From a checkpoint of a small mixture-of-experts model trained on Wikipedia: 8 layers.
Below are experts of layer 3 (counted from 0) of a mixture-of-experts language model. Rows are named up (a neuron's input weights, with its number) and show model dimensions 480-639. Each number is 128 + 24 x the weight over its row's rms, rounded and kept within 0 to 255. Numbers have three digits each.
Before each expert's rows: a language model's description of what the expert responds to. This comes from a sample of Wikipedia text that the model never trained on.

# expert 18
What it handles: Table-cell spaces and pronouns. Bare space tokens in table cells before numbers or dates, and subject pronouns he, she, it, they in prose.
up0:107161134199131136146122113154136097125109129098153087122126133134131114102127152084120155150123076084110111141111114107126100162130138106125104134134133138145122111115175147135130125156139109113137093105119123086123124130149128089153131111164137121178103152082146116157131112121126125128125150150116091088118173147152148193149109102091167117109158118117139157156152141188082125137133131171188160163143109077125145131122116120152127086111125113149146122139084124136116111154133140

# expert 19
What it handles: Political career prepositions. Words like to, as, after, when, before following was or he in politicians' careers and elections, e.g. elected to.
up0:153166092160145134134138130119153123143119115151093094119137100130091136138108124129094129152108166142134155127107092133138156119114148125120088092158127090113149156175127115162130150104154102134153112118126115137119170120131131105144172112097114141120091084126088132156139091133107089110111141178126133144128163148123088137112134115162132112144110167128095096122121113143079086131133082154071095086161084121122131080106125146152120100091109126125153125139081133127130161105132092

# expert 1
What it handles: Year prefixes, list dashes. Century-and-decade prefixes of years such as 201, 199, 178 in bibliographies and sports bios, plus dashes opening list items.
up0:103140144135123132154131103124080148116158141121146116166112130101091112163185107124117097113116122130124098136123092107143078125116124139118133110146133113130146096159143132115109128140112102081111078149074146161167150102059089108129146109150092121124164124167120132114139141126138116143144133076133136086139123138115115133139145149123179129143158150112122142118162116134151137118133110131136099099100152130105166130161105144166103178167136147095165157146114092136175140155171146

# expert 23
What it handles: Military and Arabic contexts. Words and word pieces in war, army and Middle East history text, Arabic names and bytes, e.g. Regiment, Battalion, Abd, ibn.
up0:106141132097113143132151143120151112098133155141072120148149137132132164102124149098130144118114139107124128151138111099126142114122167121162160131122128102178143152134161121129183118140144120093142109129119119141112100104136086131108152178142100154159115137155159096122138138156111117128158148143108142118141134121152096134132149102133100150165156120154130144128131139130154142142098117132146136098129149099117156093177159122131110112122126131141110114091126169139145103102143094

# expert 11
What it handles: Mid-word pieces, quotes. Inner pieces of long common or technical words (determ-in-ants, ev-ol-ve, altit-ud-es), opening quote marks, and backslashes in explanatory text.
up0:168145147145143160145131123120114117126093118131132136145148124180143163170129145115121112180115118151108163117102112179120114111158176125153143139147110103169142147139119185168110127120137085118147118092143136103100139143132114128161130114156137109123137104106152152125166104120127132136120105146136111105072126077119116125135087145112144080125184163122112113149087143141131079125157153126144153106121105101129151150110159112124152139105130137142136162138121125120137160099099145

# expert 2
What it handles: Name-ending word pieces. Short word-final pieces inside names and words, such as le, ie, ott, ero, e.g. Bl-und-ell, L-ott-a, R-ele-ase.
up0:128128117127129148105165147130115101173130149164110166114080121127146094120093141121085116140186150088141112106185088126128122097144105135122126096118126137141117159127104179131121140123095105148148127132099152136159162122107105153163154150167107126154135135133133109122125204072083083133167150147102126138142159097142149136152142151139128134126162169151136117101153094156112111155142144084128150113091123109139103124146160169125177114130095117164123076144128086172077158197137144

# expert 16
What it handles: Plural and agent suffixes. Word-final pieces s, ers, es, ies, ons closing names and nouns, such as Raiders, Pilots, singers, often before a comma.
up0:144108114129146130101207143130116123125106101134106141130114141120134119146179149116155136120128120128118135117124127135124155117142119122111091079101136146103149147160176155077115111150064139165113107170092150126089121121077145150142163134209174127125131097139119149112151075118152096076143139123147092150110134151107136133160159140114105144128108115100129175169109118103127120141146107107127161111133140132119124116123113078121167125118105112108144092111100097155126104122123147

# expert 5
What it handles: Prepositions and past endings. The prepositions of, in, with, from, into after nouns, and verb endings -ed, -ing, -ated in biographical prose.
up0:144107112142137105130145108128102109142131163159143108116121102105109129132116171162078194093118139137102112103145130125148140135145123139106127197116126124144106135115114111160081153124141126108113141098158118148104139127119117119121164131153124137155134086154144123090141139162140155163108099183161146101143147078106168139143139158142077129126100140155145120115070141152138141136152138156098123144122123180126110140126117121140115125158159101147132172120140161141147116131125159

# expert 12
What it handles: "The" and month names. The article the, month names in dates (15 October), and word endings like ly, est, ag in sports and biography text.
up0:149115142171143135141094092151110110112100124127093102119106120142125143168153090119139166135141136116142076136114119114092126112116120090175157143125156124142130085136132118156142124109102125091160143148098142152179155151154154083113145117137133081151079127155133102140098142137115127122127141127139144111134088106138123137127163128166104142133130161153139111104074149138102127136116118123115149160099142136111125104102137144085128107105122132120129179137119133121113146125159157